config.yaml
n_layer: 13
d_model: 256
n_experts: 48
experts_per_token: 2
d_expert: 160
d_shared_expert: 320
activation: "swiglu"
moe_layers: [0, 2, 4, 6, 8, 10, 12]
router_score: "softmax"
normalize_top_k: false
routed_scale: 4.9
balance_loss: 0.00436
balance_bias: false
init_std_router: 0.0367
lr_router: 0.000813
n_head: 4
n_kv_head: 4
head_dim: 64
vocab_size: 3515
norm: "rmsnorm"
norm_place: "pre"
norm_eps: 1e-05
positions: "rope"
rope_base: 10000.0
rope_fraction: 1.0
qk_norm: true
attn_scale: 0.125
tie_embeddings: false
parallel_block: false
init: "normal"
init_std_qkv: 0.0312
init_std_o: 0.0
init_std_up: 0.0312
init_std_down: 0.0
optimizer: "muon_variant"
lr: 0.0101
lr_mult_o: 3.0
beta1: 0.95
lr_head: 0.00825
grad_clip: 1.0
warmup_steps: 50
schedule: "wsd"
decay_fraction: 0.93
decay_shape: "linear"
final_lr_fraction: 0.1
batch_tokens: 65536
seq_len: 1024
doc_mask: true
z_loss: 0.0001
train_tokens: 511500000
steps: 7805
dataset: "wikipedia_en"
Below are experts of layer 8 (counted from 0) of a mixture-of-experts language model. Rows are named router (the router's row for the expert), gate (a neuron's input weights, with its number), up (a neuron's input weights, with its number) and show model dimensions 0-255. Each number is 500 + 40 x the weight over its row's rms, rounded and kept within 0 to 999. Numbers have three digits each.
Before each expert's rows: a language model's description of what the expert responds to; "gets" lists some tokens that make up at least twice as much of what it gets as of all text. This comes from a sample of Wikipedia text that the model never trained on. Tokens count by the router's weight.

# expert 7
Capitalized name initials. First capital letter or digraph of a proper name split into pieces, as in H-uskies, K-ahne, T-ech, St, Sh.
gets: " H", " T", " K", " G", " W", " B"
router:463543493480440520493467487490447449492472537423484531492484502454592483518451475515523483558513570502543524483480562439472554539477466508473474545448452489507480523471497561440530482440547523487561499499510523451425485472522504532531499510513534496482423509524489540593501510492466499497475449493480471534537505450480461494536488510527473441427495467430442547515461438496501476484454511570450555486423498516435514580514587497423503437533536500496467618511501477504538531501452491460547461541455503537483542445467553564497486455462525529535492486506459535392494460507507397556482518482494494524537509450458486557487482528522531594538568459459476492467514441498584412496489516504485483454449497452472600560570477461506530521535508567568474493499524503535495382492532500
gate0:518505574444393554476525522487576462488558499535514498507491582533505510471462456493449497457568536526478516475505504528534501525525505422468523546478495536496547507542562448516484458563464424518530523468459505517543511523467492414491467533512465475592540493558563544526438461452522480503413530467441524503473560479486523618471486556446518516548547503480524568477464538496506477451535429490523519558420489546567501459562513493460475545507543464453501504527480398534560496545559529495537573516440417485490435443557453481501513433518514415532488506464502545474543499497467499496488515514545535467506474464431451521464509467504492549488546534453514470479522526478500460439428474409549517424501530467454521514443481507529552534468467475560503469476495484503406482489478548
up0:514489555435462542526480536449440550489518469562493504574436520541556527465510520576507465523518516570499458372539503461534467495487505513484479496426421472529437485453574482510500454571487469479467521550468488459546557476463532438530524476503428502493503514451509539494496525517479495542413531459447503456475468450507540505515403517486528554453530488535542568512465544501562448450516521515514470511483547489552467445482490504486528531568540482518496531450485516553567412518534518419527525462527527508527420488536436408461502550533376426512479470436491552501529529451502497460492540470497468484475414485467526460496459439461528585435477489519513528514494492537502510497399459514514487477500483563448549510509508448486574501466493439472513501502476518482433493506551572
gate1:505578504515541513501467491467526572470609516516502503490559468554512544437405535483599493521551487496522472498540537449478504536468542533503524539484479534519520522520539480467529492531571551465484480473487427453496446528456522485539504466476554518528522515475511454511519477461507464473500531516551468496560504488470521570479506562496529521546461424456527530472457518485531488516475475431520483511437536533503535500487525519472599417518511569487478489542484508540497498466580472508572516532455481505514459518503435431526553539493484555489483581407509529542501497542452513483578484560544491556475427518539467381502509550581436443461469530505505443482478550515516458543453482489553542435475475535464464494524434605576505513528442431504596474510582497558507515509540537
up1:516417564354522444520482537518461518480509518563502476537585477553565541525490473539580488527406576481558496496458572479499554575510541603478488570510504497486518495479551517484520521450536443555540469559526523515518529604507448518486443523519416564474507457507497510521455449481406508502516492502478430477491505523449607476507465498550496451525509455482479495511490453441517512491470478525522489449486517457518493551493427548492441495541479520465552516469579488556478497431498468511539563488508549479510465497490517518531554459576537499528477517504460486515549566495568414537492515492488514533537498475487495534555502496496510537540546500450467476507524523449536459534513452503526488503422559544435524460489486516474497507482386512440481526456400509508445473459502523
gate2:492457552498510499482512549419454553548563494459495526519483411441435516490584599422489487486531503494539547485504508495498469472536469433579531454535466529533505528433437440455505531494535482513541491462518493469508485420486509517517433513517502458464524511534497513508471496475495567549465533475535456472508495446467528502452476490536576411458530541476538573502475492454461561472576482483584516490516447484487440484490515444497487497449437473588561567537530479566492470459553494567512501521469535466482478461478491455441482514491495469463424522548506505468491449469448534520491480428414531453461570456480505510443512515483485549544534450488456503469612512546440491523477528483477520448523412463571498487432478474486488577554539499471427547473480528571471441466462495
up2:466469502507541449484532524527503529579510560499475512564435486535465507511493502482543476534515567525446428468449422536464485441504495510526460507559485441521460482461525512445546513482566497458495484551472530485491560477508496453523444462521485506497494500421483528478503503512448525478543546486523440520526446505551545538532552536579456478516514465531575461463487501485484481469467503465502557451487561525559450555590470503443553530406533435545487587439570525481457541493456509472497543530453538433476493473473534448531590455496456495510529547574558515482561569555492480440457545440501520494572526459509524449507542473526456472538592488495521538466537446454558408490473556478528479511474544556487507488590484536483568544518477493515469490521465499456482575540392505
gate3:494503479510470509504516490490570591487458499504474475515507411593612582526568541477476424493485490440486477482509481538543540531528495468467516487470506477534554497488553467525487400434528465551515485476507444472481514454442432470501440518544559552514476489541519490397563478479446499526550427472519552461544475501534470540525453488470478467473528519516518432435476466522518512527502484502479496538421468547492410536536485529418522495511474523412419489494459489552420530449467504449523480552458456525477543473526524504405457486517516528477496542473537471485481455511437473476575391556521505502486490392581503430475415466539448523503505470507579503491481528472467500531548492537478555482528515496508530518506517569480442451451451524540504516494493538529553521510474498
up3:475474473504525495503504532472575571493455563533501478473535435497568513526485529523479444561467496425523479461504541546490524516508531442436501496471514479512535518530557472538470376449509489510501496451450477511484536436438497514471424495529544539470504503606508523482503486528451423552537499486477541420544470511531504588497476482533492465473521499520554488442464498512472529507533541504507484495480466503544466508508537547444467537534437564426507500479443500518451509508546484417532474566484483531497533451498537444452464448524534504533550527455530482475507483519422509466543440517546549544486467416554505348488377502523485548474487503496569475536540527470512549538514487556485547429507492519501512520507514555471440461501458560501525533512436557497598566475405468
gate4:475512473445492508510499442465488490481442420490578478506523485446477565406513471482489565503540476549536470430499490546539525507512456524486478473551500488461565539483474403527531538457470472508449490535494526425477527469496516507470439499508531505505553485461536451495555507520476441501540578503512552489567525533581473539585508459461481504553571453450466515471631515435455462538523507509428553505516469479478513494598488467478523487497557561493527488549456426531527505489520561493482531517492510475420456419466523479466483505489490500541500485449573549435499518525489528518505539502509534534522464565480509506483484507490446500475542520527496384499520470474547506464480495474496525501426536569445466547447479522436571528473480530542538443496467611402586484523449456
up4:541518427489450508450444464467490514439549487452482591456516493512533543495563453415541483489596509549565510491487524413491505556531414508504495423500401514443547467465497557480498527455476503593462496516537479528526465529555557538414516456490462505508540399462506470481519485509552432493495467485506469501594507484489483578482524445456465491504531481516473490554531483464529516539473513428511448502544470583476536458540456522495466527564509527485519482471475452492512477462592501540482476533470468564436510507444512490433487501489470498513449523525510539449468493549493508469452488483508526509431455533512532483488461447448457503551443514415490429460484516514550472452470491522444541463486523449547510516554515453612532448505466484477574445428529502470514534479579537
gate5:458515451530427463560563533443586428480471535419524415452447509488497482500580540523425457507485482538606524535512446506561506532534438494560517474444431498482528522529533518435481483475461473540500574470432524444474595473452491519493472508494507471596523457487527496496481408467484517510504460486549501470493513474507528448408477508534536485500472499507431462522501515493479514422489505510458514494489455461431430504534535518525445420511462515516509480533451493479566473566504496505468541506506455482505505486566497517461491495501537522422529488452488502491478494491553493537491528448568457457498503512520502429521527466444621499479504613554447571442532512496429538563530525422490435503480517540485459478449479479515546547462494485421500523462549543513533499452474524
up5:469527541500477490478539490482609452470524503488487480521524507469483509434469413473542445472516522387518512585551452519520521595511510540454525527478553502499507457533519566569531503533451465473470533440475490512549530469495501547495506563598500559448506414551492477481488548544431504453497513562512526571490515569529546511484410546483492466575447530463495470483549459544504494485550546432564499553462507417509431529522458488496489494490479438403546477435485480500485501421509552436477490559452522470494497534542486473500552452501436480511476479483453476534569457432557467448479475509523430516499438457487525484531522550495511505473491481538461508534549516542482424503434479471535462494529563505520488551426492522453459538508509436536543471503494451479455480538411536
gate6:541473472458570554544509546507528417521511449521541505460594512498461514491491536540497554525487499490492524403561486525489495554530452492472506495489414489518546511471548514460508536461477510573460453515504492509470514576553462471534529415562456502465542451512468517536512458468459443428547445456628523513529372492576497468401512469529479532508516536400500559498560545518517523509523517553462460484558457424459457472468494538492501420440493534469535537527496539464469503447499459523558584523561577471467571448494507505468556457509475484527528472492467481492494487465536482517511537507545516447532547539513495491554455601551501456437531574492458539475455556512473559481479502487543547526464462490474513487509497498516517463528503505467513485514508480507477446436561436
up6:531482474451503498485526531502524538477573541499558524513546517547440568415483484516477474465466512459546488494459526503474528522517443528531457514526499460469542524543452493487448591452495431538518499499541456481515433409475546419549521481575538503593504466454444526542562475467526503493467371476519404474471541500450591503447524482586515505493549479470547524485434530496497516522546479498582499465500482460465511499510582517483440598531498522521451527532597418470463565499569469439488550523522433495446516533521556494468446524523448464532489455440509510512492481508494459468483552568494501514468448511480533529512482547513459478511451507560531451413456511479461479564470444555493534515505491505525479505530516525531461415528542517517565504505484496574555470508512456
gate7:528478429528533546561527535561522489545483544574562541466495457552506495522414540541535545546488541495485481495467491541519472524548464474461535490446418513482502500494499539485534561482505478490443476517469393421529473473516460450513412431503540499487487573451540572517460565427491528470522439508558547510528475485511433456517459572495475517469514484465445472465515508484464513485556530516535464438490539539543469532432431471420574497504486465478492499458461531479443438505425417460550446469516542459502480476506471471454518497490475509392484509480548531491450518494524466461534425429570479456587546537539474483537530473538534566485491533444568549490526470518515545509479467472492561508503607578508445477452494493475505478481462465458546517508425476533497457522516508
up7:479490425412500540514501483620508541480451525547568495508513558540472491563494483522524545550462510582413462494479561506504521542489524511480468438440446508556516498425518546464511555511482464481447509526554439400514469519544428502527476461476509504449513527454525506507438483500517591467579479480484570515556537453476428519494465511490475553584478443461528514462479496523509492513494508515513489464484478504504419499426489452421533429503498493453500475488557492439383461492502471485546405489583517469511515494507491441451467468499508521431508513479523492481480523442471544423506381525515537473554463488497517564536519544499503538440506606469579537487534509488495440522522538491466524523532541517517443503478510469496494447545492449513453529505573477479508491556508546
gate8:467454488496515466560503471486499531495511496465507469494469517503466459479487532418543505513560537523512503421522410527509560463445467545453467573455482541514456496549500542513525433448537524577604524470467522504536500546507469499529536531567437575559480504523437489463459598490586486469475462584445456499478506528479547514521531495547524485606578525512488487509460531485422533522535516429531484540386494505498497569524520539597517515436475496508456494578548491479424502534523473513475480569411417513507497515496471540530499540535568496450553515529424481525545472559504539495526450493456525509537470509540480491472457517474472482534506502512530448501520454575491486473547506403451494499499568471500506524494514539545424460491494501519565526456481456517533491490472406
up8:528512514480493513468480486573500489540523467452416558512503491534535421497441524576528478574466437525464538526564477407443475567453533456480539501393580455521506489521522477477435495510486475494505498493551496509460490526501480529501435491475534500588493492545488538525479425507446472527467450523481515427527514539534415505461484500517446509453470495575507510448505429549551487482456457521538524469482499499544558438488432531456567467533514537520436457465476496497546529487565513477531449530462510497387494499535486516464519471523545381455443475532572561469563518431496467495431490567534503532447514513489547469563523507453498472486509497481585519505473540485465448438549485527483489517562463488547494502496521523469611546579465558482517513493498434472508526475474559
gate9:468499480522446518532523582525457440526495459478436507497430521539534527551518502529538545512492490507423443424508518545528526448487499455534472509525553428476489481514488485513492553459521461512513481559461491580514492550545439449531522476544526540522522471432525499569503504480521400510498464425547564525527404538498524500444488569495437497538560476597543534567490455515423466512511527580552456411468484492558483456474459568514499488445507524464530559537503471466524499530507521454477491509498442516516505502441499515498580449492532524456508459567486491464408524527507396427495500550486491511557398464498587440480506499452533501432463485494459529512491513502550517432471444528489507532520534497501554466525475548538533552575483498488471501523476451526556480532601491
up9:498504476470627529484557499480486475477522529574512465549530430487406469513473474470523445589515465549557558532535532469542499563530451520449479503472487513499462519480508481507502470510539561466490481497467542496515564422468492542516472504508573441462519535607490521483463497471394479448479567532510516484482495463493534491464529476592552536460472523448502445449491508504558536500514527456547529537522547472481499544536486446554569515526471519556471476503456490540496487447445423575522479454477550492453419515475484483486445528465476469474495516531566555571556508452454552512516485453551510437543574471567465502506478548535490508519536545490475412484547584468478493584517575482504499557520475473510415507480502446441483452412485506484495473475496527518476536448442449
gate10:487514494579507485430530477470538552587484477483451510492520520440500457543554485482483535516537511546524511544515464435531472492488545463534433403473469453515454468527499544509481465512470467495464509478498552544460525524551530556507427472521450473589515552510443549549434547479539435513472473531456448538519570432499556578550558471537474514453524573500472537447446543536574431540542496576469466512522532456474518485513489554527536467509521470488506476486462548464466548516528484493495434470431517515494558535541469506519520454500461449558478463476480594462497481422464441527543467495523498496459501428429485474460584502489552540490447498477548487588563449533469519448406515458553540421526443433477463482515539495481460490502443550556471543574505463483506512497505490
up10:471484519481473535499429518528486516445544463511533511438473459484496502551518465503568476481497469505506435520544470544451438436558529535532541500546441548444529485526532510532540522475479459508444448450500474461552496551498531420481486524491501494483532498495592503524574506526501550462474461479540488516407494624517589441537509547527463501439426465529511467526536421522469509512386542502482497475470516422518531496551535395554436493496456550557496577539529483495516534537503497487480541467485557460535454464529512464482466564505534535495483593469487507524533522559538499513520559442550456465557484494506480522545462520581464470529527486486480466457504443500444489559565475531516509581476466512555477492502461531580510537596536457407516497507496566587499502490491498
gate11:548493461458504463486429529517452590493473492492489503486486521514520531535483542443536489457498543515527477496524491500549477491508574563549482418511466439537475477548525506480500528420569474463526548459554542464578476466541457491417496468490498466594596492486544469466553486520517496523559509471515374462526567502428532487502417473511495545458545425506502527500454481544495444548539527494440487523400525508511458479558526510464470556420521495521455471469498510476445454460523463491466510554575504538541508503526494518493434512570494508488512494513446449551529433510484476566621494540448486561489461538552480452429442495541483482515561485439571496539511487533463482496476503517494494467538469531529462537563566495518540467514482411567524471433443523501553469539498509
up11:499495517497459539536488443414493529485554496552480474518435445510441464467478477493489511497461473487593518572466476491560545514482557522473562461471491441553506508509546533452515498501508538463505529482461437540471486586408491504436482470542492508538497455551486500514529490483497442501495568494504495484505459480589477482482515481583499392573553495537540509507525529545548451572493467514529528593475532467545496470471527509527439475453459517529495524530447529505482505505489567518492541498453433485430461446560508457504577497547499488530498522497563507543536500509515524474461477576553488439399578487486460411476570448474522463463477442570509512498450512459535471505516536552418498459502402479454460442425532572524496524464520508550531504519489503463595515422554496
gate12:538506501561469475520527575489503485518541561535496474497499500453506545488485527443445493482453461524477504538556453504527434454504506426430587532541470472472548469560534464455419470584473578481586528517458552487576532450495472489460418551437501474476486492528481502491527487490514517447451482513514561419425474481469527486530456504497490529500484507440495556478457556517508513495486460565468457508463515484593496516494552414502446524554487444543480495537519490435512476505511520494507526518518470501492499456464472398469441458473495518438516533432471440483583449550483527530535554561496511495505581572547529467476503525510521509483494483494463530541487478495543482547416534557351501523511525515504460501473510596487431497450524484511427487442612473493525507536519523
up12:451505530551463515437531559503530544522514555504485501510473452531481553477434520538479507485553464544458497452513529446482477500555475483439558530500507461502493461509573436472504518461647424481509484498513542540412531507553448523565494403440541478468421478481486593510467513507504514518455511460475525483440480476476493481511470443499430513434486491532493486513483522481529440516450479527447458467547481512454455479483444462464471520428569450508487516438424445465535502476546569490538449501469486527503527437548520501523535511503440495494506469446530573466581519454469393533496525467478540541524505534500538519553488544483553513513498473491547522430446515452496460501490546456505552478555461516430431572514477501533414550482488463601435482564554537515519474509451476
gate13:487513547483511461515506492548492504436493513500484535565459522533478487504536529527473481539543476431472459507482457461450474533481509564448533539452476470539538454456508521505447506522526528500424467551486562521480528497489513542467515471477462439559480528513455547465430424466499455525523526564454515536500514507500562490515428517549538458531498484406512515484447558493601498467489514564434518439454501538499476534477491487516459553507438501539439520473602467405442480477453464498545462460456467504558416500494461546482545484478460491543463445549479563522529409484548468512554556539367506509480526492525502572566497521546469514487536590487480479464510501550592446508499592506423486404447544504503520497487551486558548526480499507511526455496526431455476455548501529
up13:496452579527474538490463521457480462473442548467503508523470501505460509455602530432460579494533421467479474541525522491390514463505505482457520474522484508489528421488478440412484463555516553577518568519528497475561442514492501568473498495466473545492477440480467541482480445521444528489464504525456452516570552491506568499487512531564556470482500466462499483508436535497557496515420502512530469457507550571509428476433501551524513506543482420606492482471506509423517450523500564503483496444506455527533474492498480494525507509533442529520545474480461541441546493544525478551549498568495510506420461528502528528558483517548431524419600452470526492400523477490548507536480552539448446437519490523510588467526545490497502546480537544440560486507462488483558461550529488
gate14:519441478547549480482426465495513533528558484474523484450530426512531454543504541524502510512531486488503434582553493460445568535477531526539487471531503574466494440482541574531485563485450555505543397505505523460595537449514467472518504486411462460450502564490466540463510449474473550490499556490517512403514532546516496451514426490475571499443472544543510445488444497462516556483505545475543400472542508533492497451532550494489544462526489453476490454527524509446399525537489447545513509545496490423460486452492461526531543482536515512479543431471523457448417531495448522500540459523527495513508540481494509555528552483477499415473525574545498511534503542600416493562520480563541478533501518481490472441538514423485474494486509544509448431488499441484453485506592457
up14:454529533434471539534494518453474489548482529529556576487616543478464498458483452554444535508546551480474496519464524517514478462524436417495481476526467469472539512499533486488574490529469458508515557474446464503473517502516506510477522538457567563570488455430470397586471524475483519585585422566513471533523476419491528573520509521484457528554468561493442475588475569489442462517509474550417556499518484535534483533488468469485459547487453593510497523534564499596512473474489556499493504449521475478517492539538476502504447516558461503519427522509574482551509461467540543487525585499475533572521478548517535474474514501453465521476514551501502477456544464472525462462479444457482511502500495465558535605403467510460496439517452493473495489495458478507576497457492475
gate15:477495565549516495541457480501481473438532540456445429558421581523484502471488487470481524486512476496443478443518538526549487422492486597467470416524565497527476494529526500454508525477518480472520436486524517516564458564427516445533439546564535504523459475554480539563481470519435458502530517518471482532516532569428502507541526537439511521488519545478473446463529456514481516477437508553514514450455503448517473530566514496460555524553547503536437504464516453498524506479519501427507550477557454483423550473453473535504570527457497515511512438565509464514494426457455560483503443550516421501480542529566449550516439487407478491509456486522523491524522504431532524464473433492460444634475514514432474536516530522503565533476459460482464483509600498487491491431498578
up15:436521502526572519494531406495489465498469569444521490478565507523573559515433534473452467468511476511490507469456495474513495547518459533538494530467472468518539516524461484469540487529516528471535505454498470426523426483559461505492452590529512469463452521504545472397489494396510473479541485583520485508599504422543438452474518525505486544534495490541506448514492473567433549492471532496501516502460471510463527437455498543551521452536404416492516577444424490482449487486491493538513477512540527438436545464519476530538453599500605438532531470553551475490431505435510557480450502538529514521587507491561489545443519505487441507475487498459557522541497498461558523521517519444472523587484497523490486561557541560518547466470511474525450477516530558519485532538520543
gate16:485456404499511480457496472505422469515489433527534488431511482464425461509478464520432529563571472523472558479532469496406451405519514510509555496521539552468524506516450489427454470540482544520543448544476517593526466441530559501453442481528482507474455459453578472500491538533531474519493514497490419442469477448516497438494537448506404432522527504500486538514481519447504510498523464500580451522484473476498453494444528526559555509492465471491433533527552505469551510464472500519522510434448586465439528595434489472471522528500546445446555435458557476467492541492448488510522434493491547537537559485523559498466513530465542418517458446490493472468462486534582474491477511520449557449494489513516563499475519522530566462539441463435539547538527471546511491525572536
up16:464503591483472454483462499506506491466482531489516435565468548502544534506583516533498466536497530483527366455471496515478592545433509545484515491490493442537548479516511482505588487513474514528532472458533489443490501515488469526528588483473529464506547519534513614520559545464458507462510535502516483553512492547522467528552487512452628541485495499491519437472547503538458498555555491491460513465474495549466519493486451514442502478462495468438557437511529540507529472527487488453514544504437499532486515463570473574458472412509519499549465477538473479507463507513505495566508494524624501533495415504491421491478469419520485583478505559498464490484545514437575560497516481432529465520470501523543456514531411511499460514477481456494467491472441460458358486524501425
gate17:407460472516457589532541474453483543495564496425498481505482475468613469489477499487459499498513579614618482502517521571546502484508541477496454467451459523552526483462554480528548493479445461530549449453448472604505499477508500550464535434531524518501490555485589479512497503505496503437526550492487478464492513500425446486502501457487529528565540521521452484488448498454414439489508461548502481538478477466506465414464530449498486492486492505512466567524566458477556495521515505511487489504558505434497557446573471403497437472536464545449512488512550548528522491549435463471458512460494555537544501513485464465563518451471548499449516483439486528572536502500500493442465522521492468466544508549444423402520508471528560553538516564544539507457531491543473506472553493
up17:478554468563469509516519498527587485460558439458554535518519533441441525495567556476470529517419396471451497514524451466494497566494465473478483523478477488486490526549520497453466469488482548504548490512509488456513450504587436485443500421502541532454504460534512526514437520529466583509475504487430570528514464543499502558481479500496497499489534493512482574532463566472472483494514501525497498560518484495567497459474515467526498534515440455561438526528429511476518493495554500499470448512578520419508528482505461436396503460508571496550492466412458438468472494524528413495503420450547509497479467478468585498558475528524518487546572465494541479566552463524515637537510545554445528511510499540519428510497514488474460496498441408488420537540533458564515524527476460
gate18:546468506491545476477564513507426512494406491448517522474495487422483540505435469501518559507454479481596511478510476569507426518453476495460522504579435507495512493536529527521491451427531480560435524457482488565552450504497530533541508417457442565474518565559504483538466484525531501567521510567477468416441512516468520410473507512533469533496465493482467569451459511555519509502426486487459484453524555538555459537515498465532494521512518488591521460513444500494549494480455482475562406499519489482472484533503463428540503456528430533550498573472451533474544578479455480456415452496490566539461470512486509543582448542489455508455484445482479500448467445444561533520432512473502501469563526475554488440548509527433432510461449511552490534478505464519470475432496552
up18:508504473459568527490497548441504522482528440478480488510485483444517536481480516498448492476485535489521516505522477487489462486452476462489423508517453514471480433551514484512505526466555466487422459468504450596570444487479597559553526462516501596507409492501534487459472477537508485540482453533507505414492547511470496464467499510504517507482452476443527533441442424522491506458476519489529497421550488508557520523496500520465469472571528526520508472499430546439523535483479544420488435499507485447403482477500468396507480473479394476492498465460517546438557616472453491425402465542481604531487481515486514499508472524477416460467498487546528491516510514391586507511485494503541561484523513469517511480551543528467471450480485527485470496456551471546521506400405518
gate19:536498455529481587546518549483571540541500541538462459470567505398494475504449563519476476498525545523529476572538525485441450477512475596492524530540543509504494521504474472502495457515447536534467566563502511533457455490458470581560440591529450470473534487467490495509439538552495494473468436504518501533484455543493442503466507386509492521506491494468527491542455429479445500506563468457523520407551522474486532537389545435471540455479430474496489464490446435507456443486435452511512472490469524516481471522508561513444455472524578433500536498546427485466452562455532493546527498460478491446540482564493481481495559548543440435502534499486517535475542522464547542477445493466494507484442515436509507420466500483501509462535460520604532555547498440490533536455501450
up19:553471530490505591514545481487464507497520534496481443537519485471512515495517525484407484483544526483604459487577522507418494513448500473454537504478469580460485551523528505535499483416484473567485522498522523501529493502569548523514520536521487525521442533494502564523525487588549457407487409589543555502487523507518558514409543511507448509533483541436493436431512487565471531454492407461449507470498522528482453462483512502407534450454514512483565485463530419522517474524485443498455489453467505524453571549520513477488415422530494473438453505566491513453468455545419470505445524470490526538518469475525507486461474485550492444457445549528523495425520517524520493464463449548543491513470526459519496507508489470575538516568454525603548478519498454580453490472507443
gate20:457508554473479548505470497449503488441512528506494504497517431487507565424587461469523475516583541483555554500511491494513493524491535430457521504522511512460553542442501458526534499510497541531538541497489467459442499459557484529493449515424506483500467494457525474450505570528573506499456477458510535513485485543497530448543483539576546522511503476448408451439443514491519487516465449540444496499519478595486492474484468500531418476549461515413503440495546454504453536578532513536520479543435401576494494519486520422522419463511527520535526552496502459472391499460458454497493559489545457491451509540501579488528486517600576495516581588534479559403460513490532500492499571475524468553568485508517494524430564468535485498490479477536504446442475520488451457470535453
up20:529483516522517401523445480441548516531481511468490531551587535481535519533491497485547483491573411563438439457466423477412482583492439442567528503485359469530501430475502444441490494521559484469487465564465513484526479469502496501470510504475537474474498513451512465531438505506501448468524589478513496491466564439461492459541465516409532503465523461494588509505458550474571530509508491504526517441512536443506592490543498470450496541485466484485484491533498514491478510436485431493567543509545507459551497417435458453488582507476438567449480431469564460450515487565468512506537532554545477506498472453538497470440454495525460533469548473519514525429530535482482505517465402450495464468545494555513491472491470510496520526532475456493553493476495583509514551518508548
gate21:519477542504524518470478578488550548533546471544462405486462547482508489530503497450500533502468466465470524454522543524506485495509500515453489487516487397464452541525490438496426446503448483489478431374471431510520527485539506489487537483542519510501457504477453561469448548472482509480518468440479504512444495527463384434450480468522521524453499518523433538485528554448499426454562485490497481473524480540493514476538514527443524568557526481451549492549482532398585451547530521529513464496495584542482453566466532503526460555452427505505513480529465528454412446473508430494567442480470467488439506484452523477437596456488557504489463512437477519538441526450507555517496547545554516467459499494422514488459457521532520527475473470577460496540533472460498552535487407
up21:509463469434466475518460480481527437432588495576563513500522515494531506494476467544505515540543473582509480509462566484497461560453508447539485417498451576441450500469546495437512478524559480504538569556466524578484525527464501480516543540479484479554518472431489483498549468561507506462573502521522429515571505469544582497563451499473529459580456429507492484484454532426521501478461559466458476497494463495502489518462361492482500523466480462526467424523508408523446414467472499456557524517521479536490471481544441535473505476522483523498523444495593463502440561442522513487462455513482523517499465466543563478521555499487475580468506493592538539557457527566543457481543484459489430496494467464545494505515533537547516435531474505482584474466482505512522484472518574
gate22:424514464507492578489420437533529522514572428525489517472554570589526505473581485532483479423516534499524494463435567476531527483483478479507512521576570499443466511504520499485471538463471508463541501496500398429485517532498492555486588570421477492450491462499498500437508468538487421510427526463513482416539506487509479576491453485526462474450516448443558534534487468495487506499519555568439510477505411484431485493491474463515521584509466455501567497439462491483531540534547454479493503537440509559487474542487510543480478565454453531535489471513573572518495486501468577575439504436511501478537462463500501519511500542496477559465515448486498445489533440495459437559522490463499517459512511450479400476475537508508554473505525518528517465544394554485531488431494548
up22:569577525463545504516456535502508484492459492536560496531528498433517525505454573553510509502446487526479370530514517525492586479469465574481572491518527476544492422539519557500452468460484517518484464511526471481474532463496549454444493570515518480485551549397504536575497467497536537506547456541491432485518434515493548562447508498523465504525465467429492488498548534473506484489602428488481474462539561468488526503534578554500507424504590492476582479451489551527552491455476459526516592499518563419516526503500542530474457547474459501548471479483503493521514502515488501563597472537542485593481424521574468504468485418537522490476506559548478532540475509551487508582492487460488474542486481574492581445483504518512483442509504512507470466447451502511431537521500545
gate23:534535473431562480494453402440566413534465551519504508566494524498479483534514507429501447474568497517437489518443510426476548514478547385471515456517520426527489534512461454501554455504397546520509536508462505500431495450530476555487504580501526524432473479507591508494524508544501443512500539516507473423660491468522424564530554524463536482508458525479548455407585501522494537477515518483555498461538529489531500554502502494571559532482475457490545436518530569487436535551565536545528466509507532514447465484511487482475482429468500490529540480427474535450515464584484498456502464462496515511475543484477457463440497500520520489482481480486474500478525548455435486487473513485538479430518550487491481466525493503475532511476460495467482593494529520432484480480561559
up23:534540467461446472523458412476499436526490453514552452561575514502516546517495507494507445450558485476442478483490480436502555482433561400519492440565520444591465525482508427464487463501385517525436511486461467441500488469516471521470533533506512543464509509559573510430477475452503482524499526507567479429647419492536443521506584496506516517466473546536544486468572509514478506499542544485483523505583518508474500549555521528561569512511490474519574448547504573442447538517476540556504531481540535575482474514535481518467530481586530510548476528449458516479537475571485551453533482495481518537523492506545511532474541464502498521502541512533527506500555463437487495555443458521466487466493504471485493467519428456460524495491559515510495531500600534435476509473563536
gate24:504452557586463549411430473455461529517455547515495505478468491457440518526532414535518486569527472488559528451446514494505580487518491500524498487520530563476565509518505511558474583504534515453540520482510505502540507514487458508533476458478500452493494437464455514489519496536490495437492532514465573522537445467531495475480503447502440491462528501516506525518422483524456549562493425447578523531453492494449488465492499535529418514439460504470472507460495476594529512559441422466535418534509531484517458566523439516447513483513593513586561583463503433512479538502484469514505436508540439552500433487464526555570482507477510512528499431599450421556552472594499501525517540506549482489449505541513487527519470460502400537465480507494491501518438526502569482538562483
up24:502509535578498533446451472446440531471489513496524496484497549502432483531513479522546476515543509454553482426487524448544556481479456487550488509530494552508512529438547518591510576501525474466500504492511523516535538430495461533486475451475510483503557483473459579493496407595493500410509512486472529491484487454465482476538537487508453521450525457493534516530485463498480555592536426441600541542469490494439495504475500558501477529435481526501496526511525473604493509581497405459478468502496621466545475514509471534488483501513581527561594541562512411518519567520473481528545510503525437591493460476516564538520509507508520503511510417556454437547519504570459484528517513526508473481410538530530524477504491490455455552474488502450547425541467572479540485558519462
gate25:423511500456524435521545506535514570453547547489522529532466517474510483499613495444544508474479522516516508499488526537425544443470482555507427500506570433548476428505507488489452514557534460544519538435492501498538509570495517586508484457474480512614579515543488558488464472496519544552444442520536489603535523486443509506497540501531455473404462521502568433550477509533599449553543488516526475424498496401494578528495487480548506514504552471435480442509528535471453477478484519491544494466436518507561570531533522474595520586483479488541534489585476518511529496502510461484536502575525546504508540496572487594490510502529523477491491526523534485454505489557490523501510457511456481498495484469462577525541574528521482463449530498485465402500559484499504542475498533
up25:457479512422513472468501504455516515516472560426507553552522481536537498482529524545522516588464505470494518596504536593460449450512514521530482449513563562540443481542574502514485504503546496573509508505520472523559508500499559451482480503480486522478454555485618571516534505491561554487470547536429508439446451532508569442436472472513502463519495407521470502452466505483499432530515539562459494569477568450424488468421504481497420463457560459518535553575489505558563498475523514500466492495454524434517531456447480491569547526512507495531551520559548462495526482527439471537532509463536511451520521471476470590494512512471492541520531537532491537557451452586587522472465525514484522545508481458586486517554460505526521515453446505508458517542521464524526479476563582